config = dict(
    moe_layers=[1, 2, 3, 4, 5, 6, 7, 8, 9, 10, 11, 12, 13, 14, 15, 16, 17],
    routed_scale=4.62,
    norm='rmsnorm',
    norm_place='pre',
    learning_rate=0.00736,
    batch_tokens=[32768, 65536, 131072],
)
Below are experts of layer 3 (counted from 0) of a mixture-of-experts language model. Rows are named router (the router's row for the expert), down (a neuron's output weights, with its number) and show model dimensions 0-159. Each number is 128 + 32 x the weight over its row's rms, rounded and kept within 0 to 255. Numbers have three digits each.
After each expert's rows: a language model's description of what the expert responds to. This comes from a sample of Wikipedia text that the model never trained on.

# expert 8
router:158161111164107101003162162101174156145149103097131086110135163116162079112109067141135166117093155079103160099161077154150083112154150097150133130118135142156105168124164159112163165097158150106159103088121180095164129074096122140099102167108152174116135105163145170083141119160101115148100115143144114092141108118149085142161087165129147154080166139148123134111123114087192116084168112134162152129148175098101131095134127162108151100075155162150097168144171084087023144091201123
down10:008072142152138099119111104135113155124094153160106149110146125119123148099145148104123155119177048160181194142166140118154112138127141099118136143127127149089088148184185135069097116147108202166141118112158113057135155138143157151146128229139120144159091106209136072110127154104058172147138145109132162089099113138172118109121163137110147125134137133171147140107160159146101104116191171151169114144132133163091174095095124167077163123184141157198108129135148127157118095137140155
down11:138100134142223103179123165143078126154146124096082102115149131210124128143191097110081169147176149091120055131153139116154096127141103144134125091118097112161172120117137095156116160089162100130077104128079064134091102172125086143199132120144179101160093118161088096114125085121103128139136127110117206137175178163168116174061149134137125100114120106159123076142125071190162117143193132148134141091127147119112186160114137100202125144124143112148154129054155147163149092123143098
down12:147139119091193145126080111126134180130103192111112073181098098079110174101109197117124114121095140144219130135125135132106121074119156106107105152130110145089114173173110114125144161098134079148173149092151138190160135211123170166184079135153163144115106085165089079162158109143106132092117152103180102117086064054130122126153170139166172116112109125114126156132102131120163175138107107100121130055159191171143102155166144161134138161133164112116180124116150174101097191112122126
down13:108150153148163104133090070117116122175116110120158120112131110173164106095125015202176124107087160145112138143102163137096063139151170145126117107107126119148131206049148153144160081109118108125153148094132101066179066105137147067149164093129101157140133137148079172140083129135074135151125119157141125129169144141122098141118064087140182153082131157131089114142162103155169137114098158140052128118164158129135139089170128160136168217119182120109148076114080127141130150097154153
down14:164140148089158126148062109139168147126135136139088133124128113092054182117149092087142111089140107166150118035119155094152121100145145136153127123153122136125173122134108123184090084138133101124097178199135066092151134167133114116112114136133182130074149145100080176167078116093139097113130167143173133124159085100091150166160058098153067165134094092121155176156087235147168144128127157118158087120089130104090187130131149132163168097139090169149127145100131072072152132153117152
down15:117132134103094084072109117151129134115187078106145127115162132105102082179151100118151177165161165134081113152079105106142082094141170154178046173149106135059124043153102106145120173103134123141114081133147104126123112122115124164130135135137124189098128143165089134110096139089137209115090132118115069172126116114109145104109133161187120111146151132084130110112090140128135140087162099146099155116112203127165107103135141121128177164090220122076119120140066147168104190073066086
Description: Table pipes, capitalized name parts

# expert 30
router:146147100142110102035134161093158153166160102111148088074118148166130105103111107160073139076098158114119131127164127177148133112130174108171164123126147120191091149109167159115166165104135116083123107129086135103155160141098138157091086148131160174102159124141142138227176111142120116151107124166160124108159084107138120164165106130158152156094148133170167128086094123123148150105164098143152148051143135102082162099059154137150147083121168172127088138157138116105064127123000087
down1:105143158168190124101180086110135196137069097157091145139166113090120159082141126171176063136174097078095174147150148094147146139105103116164108128124074117116092094131151134142132165132154174163131120159141079113141128174149171117152096134169119119130163143143109109131136161140113144126087155166128123137108122060088096094191093123093153176101116118060171138107122067173114128108150154094055126139052063144134146126086137217177167140126118162149054127083136124127131134141122072
down2:132123099142099198131139133089106087081103074174131172136153114080111147171131098149108126119128088143147099175162125106093097105132192086156071066088128152145133094079125180119136157173142149181173169083140158146125117137128098132138143135100110121164178142114107158102137171085180147125094082192173145108102122134186059110107163125156123109078152098121109126110104105065143106155200138118160136122128144105158197155103094097110132135160118111101131123130106217210069156133078146
down3:073048149143103132165162089138098047058116133043122136150183108193125156117131143074097127177126163124178151116132145091119133190071117164126187141120091112137109139078122081133117138142176154123178107081096180089143177142142154112119142065140100051088092130145155113138099100094127130085152087094171086136137149119142094101137171100129067172119133106060169093049134075130117144137120146136081085106108145145103124141132147093129129096128122127110103104147118132112115099109108164
down4:115130101148118097181169106087123129126199116121102140091141123138128185096103175115152173138122123184120153183131131143106098112154126145132127131145139086087121139095052070140109140078081123071084159077154159030155085120175149138110148184113124095159120090090132120185100142144144121102111097041114124175152185154126120097136141156137087145117095183134101165130077128141174155156113108114182183164161121139104138145131120192109138109053108112154099110095101078076169090130130165
down5:108082118160114105151076157169131114140101127112097133109167097158147120147053125149135126125138184085163158100084108146109093168086170127170146121151157136089076144128123135126158138158100156193105120116075125164107117165126164142083091111144064129146100150104121156089155143094054097070147207102118081167085107167119114101139170147158063112146071109154147117136165160099153151202193139141119175118082051179106097135108139125064103075120144128128076105103115100091135147089142138
down6:080132149124117167119142117132164109120135163135156198106139133163115187099100140123127172063176112107135103123216146131082065081073123136162119125086139165090145176108106121073101183157077141146142147173174140086131070124145156090124094124147085206101123144100080108117119207141123122109131140104191174121146110075094150141167159156096064089116188122128112113096117150146120157108120202127081126083112181089162135119161101128136147130135149131146156167124153194108097129150079136
Description: Word endings, numbers

# expert 17
router:118152092183094121124144126132152147172161090090164099080117141164137119112099097168127146089102132086108144087141114118141091118166145124139164093134165110165084166113158135105125132082149139090141138095140147087127218129051088174137102157097169153110141169138158165128170098146108101158088101180126097106165115083141123146170134162153171155112133127146165127131088074094159165097158097133173181000165155109081133111133173149139140081113172150151094167123154101090118169088070105
down0:145113134097157125107176105152084124137148118162140149158155104092103141107100129184177142189110065101116131102127131059159138119084118153130121138072149175102120123162175138147146137087152080141168133132152132176134166108142167063197103170136124149096124091109186106070111159043123136156192120121097091119127142127091136114089159149081126144137173163118173089058150107139110109144107073053118131118168150146129134133122204077186179142193116096110102148091135089177111117129099090
down1:137124084138091108165155136183133127117093086096125169169191129136052131126168147138181170118098093077117190090127144159107141127058102128122141181120127123149127090137125146077063118137115146142127112125194120129142134154163025090114112159115121132114147115164137140157105181121169101117130101093112139173114109194191116117162121141113115128126083087128157193126103149127177085117188093147163103155152086144062201144104090110119119106148113116143168145130048134198166149131095139
down2:155110117074132121178157135130124167176119097130137124135094091120122157167111111072053102134055162087142126155108095172061124146154167098096134124157100187095078156123190140131150099122185152159082121135108079127146123098127188109128135092105085170139139110124115119164080098151108063113140117180072158157097162094090078122107154129077185172092195141132033117133084138149170132092144121118138083087101171137167121110096105102188110122130127158099109109121124166073157142131108107
down3:128136134082138211188135144108123200184173137163154107109117161096124167162148112132129078135169107089126090157142168130124080117148082124109060064163145117124092114185138060211171136118127153158101120151081135139092106132080176086106136106136135129160103161134143166100085161126141133115151145117132071142132092187141095104098166091076102202136064114079118113112084093033125123101152116145139129173157117091141091110129160113106136101129104117110097130083079127131133068126129110
down4:146155116162076111105124107164126177132137143085126103147144115097147132135128154123171172139163037154149189120087125142143154115058119110102101122113145124141165086145137129106120190160127116097111134131143106138176134171087159153146095141062072145128158096085186167076133127094162094165095108095158095105117067139078154215153136146126070117117114106100087094145109069169072099087129171146126139150097160075106130118097150153153115180122190188060141162130159110128137208133142129
down5:140102170078129135141096118211069077155179129209119118124127163161144076170146107119095122101119144135135150088158106157204073124158088199111129119146150096174158169122056083112134082131119091145098104116120102082114096121098154098132123100094165154133098151129147113153099062095149175211126155095156126120057100147141132112157137121088164085168120178142133107115125093100161101112141178099151083134115114064140136114175146141093143116127058100100127136134152104110195139088113106
Description: Word-start stems, "Personal"

# expert 55
router:149135103164107104089170130099143143144138127127152114096179160142126103104129092148058162111058181122093157088167098161146096113136151091155166109082184072122108166129151133128167159112131170131135097089120153109113191092072109188093140155118129145108161151158165151036107102157103090163109127119147087082134093086149092155151109150189152139094138133144148152077111122121157140132153115161128144041119167080063152120130170170184144110095166138127108148156174114088146131095224141
down0:139172105139098074169161031133107160070117084150119068171116179139137066172155155115130090079151127127115157065133102131135113167075174101100136111092108119102111104120187104138151132145090124134153097145057149151132109163071171160162126070136167140174070096134076100153123095113132134136141165084132114220101112143138154104099099125147107100143105123154162099104096095104159158150075137179192107168113138161132127166075104126123113146088113141193151175096140124162141144135085135
down1:131145166133117131067149170196129120159186142115105085130174133134165095134152140164147166154108144150119125118140121075157178134158110158137072139116180121138139103121137121091129062157172108154144088109137183150111102087120146090100126161144170131189141152084181172102157092070046088119216043181133113107085142097075105121122153098089114139137075150166108110144141112141088176118130153119118082099129044140117163200120187117131139107090124160122095147086134141166153130124115145
down2:085101086141127201146188129136091133151164145146123122108100180101154120150096149145127149092129113154122075167100128166155114184122144120087168108069114162106124060140113101141109124112177139094155116171136140159096145094110136093073132151100149099094093188132184119113128113065088160076114129120114153100093119139167078099151123110083121140085151132139094106182161168128163163143133075131176130123072241167127108094161168101192197115095092154166137128087146162103163142089159156
down3:123141118098122128136127131087104126099100088085148099106121101122106167110093134146130099142132140126124123093133196163134111126146103030110103179208080197189154174124141145069168165104104115082138133179104137134085186113128131170145051170112110100164157146083083089109104154107142143099134173114087143081121136104124183143183150192094136123213170126092162147143135121128124119115117104129100135133109158114116205111128148189177085147171172139124138152163102155083073084114117137
down4:140129107151123109117146100154112169133098145093109108199063150131080112163185097112146107143133171135124104096126139149127151096167053180161123144115101142069151089093132101149132069121089110116111142141099129153106125156154180158116070118126085162187137117190131146179128114124136128155078133135129122146071066092081127123123133169112144148163147134159165144208154135128063146074170127109167138122106171109058129148175158038127137091137056098119113137161133074091180189143108096
down5:122115125138143093139091106163145101094116112194128105148170167101146135028165145184160152077178160099131079177070083129120119076127107167109164174175146062148155150150127202105124090126188143136130098135172169121122110143085100086093117072170142153140094086133132087107126108132177139087090121168151165134170146152176143067094146097070083121090098091134122169135135117096125124141107186153094183157165132055108155125116137169117127125141107099112120136124077138144195134129129112
Description: Periods, the, and

# expert 63
router:136174107170099104165133158107141145149158071131149082102139150172152135085137099154132169131096165125101153107157090177161118086166154094129124096075179103152094167116177147103129157102173160144132127131075170094143168121107123140096092151101150158106162132123130138210128105206123103145088131161152099109174114133163115146156101159174195129110127151170146183092095113120165139134155153175126152010174148143105166128084173138157175105121148131176098134138123096060044135118119106
down0:091136105127121110088139123197129151143149094175094136094122086152179102119085140097064134114147118149123142114101137090147148124149105149105202164141119062174088179176125158144104098083091089169125140134094057143145121103112162107159176134152084058144182093078142108156124141097137104120151165099081179178084061085105124157106102105156154148104170172073066175099106088154140107141088072096152129097142130141135138141054150110114143162108084102116086138108132107173110130160176096
down1:132196122127201151094149133092111131122105123128121158158107120087156123098104164160154158173134169131157144147100174134187123143175117157178134127109146090088158122108203126128100116115181134081191110078175152155126126155095113101106129154114113063169089123078184107097151117137150125132161154110099099105106121107069078145080208083138150110123137164168131137096141180084167127135104166170159155119160136150129112108102140154236140144158198158142188198130095112161109130158118134
down2:148123082127148122174151069089137179163132124118072098104155197177172203110075063105132114100142128135145057147108047093135169172118135130174150116131110136150129110180159142079168124096082176093136130150180145140123146142122136167136107074121112101136164117134106115146112094148160093144053140130094057177106099113121135104112179133143171129068089125087136116118136134125156122115115107104162147083130141090167116096138078091104138148150088086100170070129101106170136140056170071
down3:089087071158114139102151143157127108048158175123109166148084167065136153178189096126101143143156068148133142102094036110100128163114108134187136138068164173123175110087137127138176166107157086145142101088078169111157154184132134128163125108111162169101097098161159157112170207136103135116167084176106156143129124162162108146093120135116155121057148082147118183110120152150112149119063080167130110178117167114103140127097126132152166131100131148127092091140153138101120198142134156
down4:114170113128134137156171158163119121127077116154139155086164157110141186154119068093129128142104109128086118093121191165124129128136085170111123089134164088149109148137036138125138072162135112112152110072133172111132163101116071104126070139117139051165162155126074153121133077130069141110119164080136129184122157147141123141177111198123060140099127125125081177159149102140147175139162135167131124132101171120180110172180173181085157088173112090112074189110133143143105059115117114
down5:116148139186147120125079171139177145138136133094156115174143103136128189098171169184121170156119161095166086108145146129120128069194096143101158114095140158118127158153152154141162136141136135103108125094142175115147080111116104128115171129109145103110085130079053091145171205159159114101074124071176076160195157103128100154143140155170128188141118165125161060066141124159101092120111107057097064108132142127139108111102182120089197068099149118167155108115135126135140138153148184
Description: Suffix -ation, auxiliaries

# expert 9
router:151149112148114083214126139122149142130140088080178092118149162153134110112110079137137175093112158121109151127152088126161095110159177091158135118121185126132114192092183132118163167100162143155149118082128156117125220113132099171100098157072124147122139127133125167111160115177106099156105098163171139074159099087178112137193099165145132151100156198167169158091098108102167147103169127158116153023145170110102145105090157145168170095119110147176087124153162140101159173139083130
down5:103101114106092024091148109162159151071055145107153091075176117101093091164160113082102116108195116128142135163128101094126103155107169103150122145163067144143151119161150091203092112127151128140103159050096102111104129155094117127156139132088092105147111153116151176143144099139171047123088167106081098086109089119124154177118148168084120120150154138096163107159114125168135073141130127117186080179139156084060140164161087150104080110154152129144120154160111148132125182109118120
down6:128101198158157132096144174143164096139153150098148117134165138107094144159097113068078099147130174130155165126082151113120096077118097149110113171105117134185075149165132127027125099165130143090128144114108133101101128081121131086113109188104048127138108185144119083056115156173085094106097100128146148136087131049140151137137100123198088128137114117099141140140139093080138127173085130148178136141138108120124130105173175152145151128094134172214095074126076100183141176146113136
down7:147114176155132136100169100116130093128161147145108105134126115130130175074119104158099129200143166101152188170197155090092100137126080128077173124152097125137111137141162097094150132129145094133149083125088152143075112114120101100151108053108185181086129127117100204118139075143109133216141148064150107170142113135132114142206125091146070103097073114125137113119110101188131132077137211158114099170120125118131111122155138182134123112197136127116109183153131190114115191158152121
down8:047089152083075104118108140118106160142094057137109145110081134175091134119137149097189111115104143153098117103165141098173103133188088172155143168136157143161136137169178065133153186127155148099119129081140150108156141096153096107134169082078145163105133124134106084148153140171157078103128108170100175171151083125152159132077085170167122164082208147117103110141122096086095148128182205151145168148050149115147084084174146096101149142113110098137145110102131145092101123121136165
down9:119073107156086117136158143146106093102137156145173142079167152113107189114124156089136149150140127174110066139211126085161124129112068122130072156088126155127082079115123144109118135134185098096157081091072065113096101194141118113137149111084118148123095047107122129100159137091129195119146079142101152097114145108079107083106134110163106123076077069118125138138130153135104156143101087153105116104092107158138182090076103093048158140159145131083163126191156169118108125125132189
down10:119116068154129098123141079116150143097155167110110147120117157090117081207134182093205086167117100106179119101115100135139104102118151181129163096183134144186098120132142107072129113102179131126134116145120148187160138211160122080115137054051113112115164106128118081105207097202104163100121100162143122109074120116139150097169115060176126150168099129092129167125117163139102134133154122098110142142178119134128163069120163156073137077131064163110148142107132104143145144123105107
Description: Table pipes, name starts

# expert 34
router:139126094148120122069194151106150135137136124096157113102131150134144071104137097153032158102076146094093161119114057153147079085168169065156163107093155098108139149105160138107168185097191137108156102146114141097148193091110116156086115163090123167092169163134173163094152073141124098163089103146148118110136077096117126133188080146129156142098137151126169142110093088092151179100140105158143161149154157084084170103119171145137133109097152141119108147137157081118177166109040094
down1:109150136169143142172093134117041121099129160126151161171067101122152093160072132079128122084097183167132115134177124129116164182052156095119128100100093176102095106144110115124163147126137119100098148110136145219148129104131114091134082121097142111165094121136127117138096134094094154135149126098163131080143152051189107163128149188128091097136109063103153148158157169113096133146137124176155192108080130115129109143089148123136128051132104149122172152146121091174099152021168147
down2:157119125098193094120132156123090139182088141117177132174146099133095121160150123146104126139093135132171101143160072125144082052185064129148141138125122153108100068134120102146130177098193158062153065126152137160154099119127139159162126133110133077129112072143109089130152104131179152142075195156181124094216062117136101117136128187101179118102107150113137111115153107130142200124121141139130110108170153144093066103113114074093143142174146115163104107180119128114197165159100081
down3:158182051097137179119150142141145080119196158168062181112074178131154097209146104106158145143119161120132179182107151118111114150111081153068058123128152087107158148108156084135115116126132112091106122068128172121156172129068078129117150174145122183158106099174082084090123127155169130152120144097169131191136086178140121148084141133082120073135107103100152169160122120117129065152124181140141153147159170135091146133104142122149150134178194113163144133101115153135100157157130109
down4:102114140097122130132169120126079158095121116076126132106108112148137102143130141152129138081117133115132177149159093143141105156173113117094057158155144117125106174139083129124092165137091110120123153161095062102107168146143055127098142163152131137185190141176125134026179110067128069105145109122199206103120127122177116122089159092055125138119146114127164081108156090174127109109139133114157118150161142094196150138118091172055146138148134115117118161137135069199167177155080158
down5:077099120133127096177124164102177134176102155110141140135132112047115138100118121080111100160127139192115130128150142128179153220099148178085147106128184175122135123112127119165143056149096088140084111114062137121129098096133101161115101139084154144132137100180161169124059210213133113143095076138145120109131098196131081144081138146137136145174163134145170142114153139119141175157107136150110164126197144146133114103118108055096137130097138103127059138097133166128090141194137138
down6:162159126083144100124125182156135149162144118165112143121060154138176122168111074112098095141103168088140145147182161118171141115089144106120090151173201127083082149119138090151092183150167103071116129108152149110113061120143168049114134124107096088099104143112126099122172104151169106141136169106112059101145115128148176109099082105186144078178143156172109168128123115203116141135128168190104165071135094118176144085078131123126128113151089171140175086153153152130112199084133137
Description: Syllables after initial letters

# expert 48
router:159137117135137057092145151114133167126146116111146087079130140151163091102086102141157163096091165101107146101145100152145091110112162084150148109100172097127086157114188160111162107094120167105158109126117158112147069089097089170087110171119170191122147169157164160241140088150045073167129101168154098105130117129143091168147120152147164170091145159177135171144112109096148156138162086133179126051132152109093139077118137158138165102103149147154114152124152077118091145092067094
down10:110157143078141100156131138161132169084139158156119076149160096168107145120089111104090151119109157084212099117102112160078170093113150086095121165125117101078127107139113037196136108138101161116093108142082094165153141089110122097136080138140185111201125141147154141147127147076100174143128084118139135099148127181113166105147158142158188146107130084100096225125139108139141142170112123162106135076094148149176152179130099146098123090157154174138109084172166124093114092178105198
down11:070102167081124212144166133149199123145126153157182089045155089086141107132132099127118085141088091142183077140089127166154126141130120095180109123109123103085123089119176120114114154149150135158138100069080110145158089133138159153098165139099124142090113131140145116104094141087073100105180157164125126042120076157152123091124119087101151178098100163158099091142141084083095162157102123121107165131154070096117125105140144135083138112097050185068181146134128128104089144139161104
down12:097138136107118138222166136147138087157102097115126154138089127184130169095112114070193114159128105119106167066169107122159113147137133078143176136148139074093188116144132164175149138137124108143189136150141093156180101094088097172108205119114141095105122162068108166142163134134137101130153076152141099138093114129169138184071199101097127148090148145127162119093141136157155119137082078022136086122158124141166077142104162153198101108153148164100117148101087110131144163140137111
down13:113089110134094064151132157136118201105202147108215134112074095121138092097065177131103166170130157162077141123169127164117176170106149153155148140085132118138112183122091099151145087117105131154146104133101109121108119184080125062124122127115125116137135156134107113039125083164093102180150160132156134093209108126148175097159153154165106144145156066114155142099144143113128140102096148193149053125177121126119142066117157138083135128133156140196156161092100131158109179133142124
down14:125099103142115151102119121125103120202094141133087137104130061149208138117067119124179117106145185076145165184100147099142126112104110116129118188111120150162052156126094105144160063072111126164140094101078121112107083079127104165128113162115168125087090169105170174177090106153115092124146080102099122152187132115125141110114102084150131167142113197136189132135157116086086151157159082159111158136114117136170181155107136143119143156146154154187086146114139118081116140227155161
down15:122163147093124076113109110074170074181112112079114145152163144152151134160127196096149163055166159111174145108106128099091159113117107098109129086126123139123119111198137165169082115077187133195136126134099129144140150110069147197096119144134128129167138074124168150150069126173128098142133123087183095139172114160105164134120153121127090143088098122179046163165120124120153145157106097118137076113079136080133076139152117171073176075091143164126089095188089114155089111134140120
Description: Election tables, and

# expert 23
router:121170104185082107085155158097159161144125084143150116119152162149139115100081109140126139129118160084118140138143106152157111104163179113150169121108147151133080169088140165077168139096141160135177097080122182078138116072138093156086096200081168108096124159164129132217170095177096091172117099131159097092147071088149091160195116177176142147099161136163172150124110122099183136098171118168159152048169152078121146099115174128150146125093151150164128157174117103137113138099132098
down0:189096105133116093160152113084145170108168065124057083126102149105133151155106145173156118114111114080101146139083158077132144169175124106103150175147134114136128154141187148146198143086138138107127107129128164155132120071075123123149109122135112115157119118117150201140110195221099148089148165145192158117083130105145171084093169059156121155135149169123096134103143090131056166154132174127107152123124083181130162150085190107109138135122097145118130182141077127137120133195124185
down1:092073094144177204094065096187153102135148197138150107134142167146112138119116083131103133175074111132181170060125116162122122155124115098122102125093114162138196123140154115157123157138188130121205108126146098171148119088071065119090130127128083103142154123122091087109093099064146106124096121182142126159179068117102136104127143110144155105127115154111117102126037165177150193108085136152112123144113066122133139117152092133162107189181126086142107136160151101121161176144099137
down2:124125104171133136118133055072141168188087129168119097161173127130122130062114064119166149074135109127104125145142077171166108111093091102168135105129067165096114107116108116113125098084143158144117145135043126165134126155103077110133106157111136107140099082177097179176078100175091145140055140140119178171105135158132095147151169136119134161107088095088164054163051121139129129137113173169091126127116136068121178148102129126107171124133081108143089056108154147125170091154095148
down3:151187159191147122095091101153112112087126145115095087159163138108136191186109115106097146076113107163157135103108122113165147134157185106105163112100150139133103116093126074131088139124118141144113137132116106115091144171148131115098076119157142069100101123088032098110195089116158176100138179160046101127166083104073125136114140107099172085143139079156120163112127081166104122171079185105104193078085127167151129124146170147135142123090114212085127168104181114131112101120131128
down4:142115181114174163104188095102168081128071159124111150086108143078141110082087140111103123157175159123108168125063138125143101131133101134065158131141090188119151108153100143145182163124066032113099158137138090116097101112119094150136092088085101089180149071116164142076125114125128155133176107194150114070119109129150078118093110112143121181136081064123214134132178170196127146118180097153133166098088140137127141104108158112144168110083133122110107133130086149140107092134138161
down5:200157156189116132124142098121113107124130073109155097138095155092129111140123151168147104105154058153169120158160125058062171116158103124065162144115190113080107084110181086111107175153139127082092169123069110085116119091192164143123100057130102137103122057156147090123087130183078160132111156075157109136129192127142127113116131144079123104196100143137106155139173150083192155111179121139138161164073139135108122103138157140131167094120079104137162142119128158114178139137149153
Description: Table pipes, word endings

# expert 10
router:151148100135101110194173162092145146172158124132159120079139145153136117126080093146128146104102171082100147098168102126138104125138133071146136096066170091134101165098137174093164167085151169096162107139116131116113112107112085135141097112104133132071139171133141159246123097138094131134090121152124114104145115096104103170144086123151147165085165162156182170111102116108131125067148086183186170088150113089135173114110165145161177114076148141137077206164166099092164169127193150
down0:112121132118151166124081146124051155134078162082096141190095128145113132191127154125151146124093125156127145106126182078176099086146129173140150108088172109122105043119152133106051071166141123106157118052046185151130075116086066167119111125126118103133119167125101157162124109093174096093199112098147096104119124147089126143124117102117120179095160109175119155103143141134093160123154100084183182113145103133105100190117153124153108142160160117164165167171128109133132150136183174
down1:098147155094122178126095144107136084119166137108144137155204151167115127088058083097136147115122128108167176057178140126077152166138095138091187136087174127124158126127180130119149153146132103135172154156104148126121119110140096099088128135119107125150185140110148182139160157113148045067158110137152143198172161112067157191185082163126134143163117129151152090133119110073128164188065132125163169130126181102126105143149081110167176099139097165165191162166150146144133136143152163
down2:058207177092129144169092132120136115117108166135131133137073063175139092130145118148165110157089173161123129168181160200099060116123142130134129131139137160092097079149134168155159124123126125153086085116136124144149143119023093121091129097109123147118118129177132153133138121089180142137176137194080125101174191149115123196088166164135165148131102096163131143122099118118147061165130073139161138153200103128130171115132116099083104157087099134110167059169145123123115161111160151
down3:149099114062078089172090144085103133116139176113114141114075140118142127139091104131148127148082105172149023132112124120125211182174110141114100099079080141115185129142158036132168109149118089140159138108212043093153128157079109159108179115139108133097136107082146147132119084073151136099072124123097117158122126173131136168115128151084141157137089133113103129111133110127095191141103153131097141119150080094148125148190113126155127143120101117089117114115126169195078158145183111
down4:084085126168140066115141124144149105144128129119167146145144104142152062189104195153149107131200113129100117161116100090150144141115138060141118141099137119118134093108077155137160165143116124116086164098105054113114126116162079085163145170118193052171136089096129087123168188078155081170117157116093184100090138134118144092124080178139087136117159055120143184095156056130068098125081095130173160137121072109173113079147109127112148144160111154084112145154159131121120140126102126
down5:098166110167178116120168129114124155113138169091120155154067163131104134112132147078084095123161119149126075173111127069169111185131107150095079122092131145169137070116133116094141127129155177128130016132116115157138081102111170118157127145110195133130137105107114124139122115159084130173165127093230137126132127160129146100119064030133082110141164116167085152104180229119128079126100143108100124161170101149168105142142162109097144084155117169091128118144096132138119166154158142
Description: Table cells and closers

# expert 4
router:174151122160090123065144155108179176172157104111159104104175149165127082082103087160109135128138163074082185113157087139153098120166167126146141138130149196174084153109176135107166164094133146116147098117102174103162164126106105136080095126087166134094178152139140150221151094131106119148113138166159097088154080084156103130180095160170158142096194178151147130102116114080153158078126126150178182115132149104108155088097154148129130107104158152156107168172143136098209135107171137
down0:078151142172124123140098139168146137154149143120079143114115107093124140157135160109122152131109149127060110200136128162167101101159086112092155164154136098138148142120084143104179132103153095136148108190131197120114111198106063047114098125114105159146096109141110181140110160093144127083135144157165125193142083082166175046135097142159175207087111168169097118168129139107119153132108150140083118114119151174122101120143108161144113114117132119069156172090198090128158105061068171
down1:137155146128084105190107129142145093171115113096129167186140155118104210150138100132097094125122136149066125113108108143088153139100123094096109116116149125156151117110112060160110155138099161247129091094094174147161112116144151135165149163201105190086112111163139110135143130156103070127106103148139168132084078133154111067127136143124136112069127130073149104116104197142107137116081122116088064086082141074122153064110131158143099131134156198150119134096109132105132059187093104
down2:128140087152186144153085119142146118088148126152171142157126135122075142171130156071158164125108154087135193119110080127154093095105171148068120136155182130135179120074140185123165142174103229132153120196086127084106121145121144108135166104130110124127164210088053124167151172127191143106144091107157156154113147152101095137173134112090066112115109060150141119136109162158100133173103112150094134088103111145183088139123165122173082155175136147156129149099083110161086143153148096
down3:151132106099145156100142177165106113108165176137109109162129185106127129070090109137148145089097116069113134173078103090195111176112107166108155095122157095121099078103124162089109103101146090146094137157129137091165082085078066160151128119205150083078111124105081090130140156138134122143121078083080127121157128098141156146153119125085061142182092109194141160166175173186152133115166179114074119083145159106109173152128108163101137133096173165143104137160160090096135178073113114
down4:071121148114133074142097087115170197139118066103068135145131118150190130128144150179163178164114103198170129103196154147124147118102092173127203108131084123096095075155160117155122104116172129137106043124184126178132091142134172106121129145078173111120157139143123097086094162046150122131120172123106102155135108130114141185140118091135095142076120145073179128108119121100074108134140116176140158137121119156098143107128158084158093105135110133153202158135102154057155163110131095
down5:142148123095153162066140148141185139141105165143138120125190137087147190095131122104083169142130115101167144126104154220083138148064108194118094206053117191110129118066169169106112131098138149077114087165139107132136136123143130204174013121145123153129135142123093141102119142124153088116150152143115156094117146153137101177120142104125132125120080140111128126164148183208107136130129084140139144098159153162054122151133123124149129141099113139122085111101192109104162130153104181
Description: Name-initial word fragments

# expert 33
router:146132070085091089026116154092128157143163106136128103097134168139165102092096138150134133089100159086093175098163095140150100115125151120166161073104131134134106168108167178102146149126141150094130095125119153102152141120088096148104112151114132132106147179163152145058152118156090098120101080146180146088127077111132135164177056173159147172098153157150155151084118085118160147099144100161150149003128175111104147115101139181182117107118147175162129165147158096144097138113055116
down1:135157092084118074162076144144084134094140072130112135153093108106168153138132086090134157107042116159081131156162097138103130099119115167117048066165094134111159121159200082114201165180114100094111113110091152123160153154142133092179100101097139094152097061141160087131088121086156080126113075128085130109122085097130087133164151158137100127145158079123125172175129149148166067131110159158083108119121106177129119170118128139132117162110151149116158154119091092041081129165097109
down2:161171134117145167159109078181183139081114154107120126150172139088110112184126147139090145138134110144102113167183112089125111176100121128132138175065169138113098103134123123103164164071068169059124185099155132142158108147167118113117088126141111099149129133143140126079129173154147126119187133077125146166156149140109130119090125056051076144115119120154159132062097136208096133092063145123094069161218135085174109149123147146158146060073156088140122096137101143110117122140145117
down3:180084140122115213158071099176198164103136141118101094177147120116089097119120105127119101086137090107107114101155170099103095110179113178102115158143130107219201099176179111134116124160134111092139105122162149096185148127138198118145038098114101139131107143139114149173179177142088106079131139143162188151071131096122089133169138101156086161160121120064134149124126148148133129175128145127169180155134117146141154122138166115148124145114141185151090082116115151124167060107148100
down4:173118172093084128122086154153113145097148129090139119095088121104107074163127141114094147166098141097101097118149126081126129166188087112135170113135120148121121128075144123139046110127197167072166095146103141123117119132146065167083063164142138146152066123150113102090145095195129134112102106060152084110137136120184167127169105135132155107154127094113099127107172174129124187167089144107022164170210171130108132141159159109071115115123091100145124071143179121149144105116154114
down5:113117168112087100123066140081079138093180118125113122137112105124132136151101153161129127054125118123156096143121115136121067085154083143107172161136139103097126198121131116131121081197096174063079111117083110194150142135120162163084204071165142078133105167144120117169122107157156167146129200080130105141129127160100100140126101098180161096085180107122077157098164071122145175137109103139117131149078131152177075146115087088099161167128125134060146109142140084072108104094101109
down6:116105101204144090147146099121130099140151125124149143155130189137108102128156087127147146156150131073108159097166144087158131104147132145111187181138110177165104107186173088158057096146155125138125152111131165114160164074119128108086108098119130090137114123106093144081187173136150127128046120094158090131131176137075115178154148126124066104180125163125189168149117135123069158075173156201220106077144111143084113116096147095207118119110118125140079166154101099111140130129121146
Description: Capitalized name starts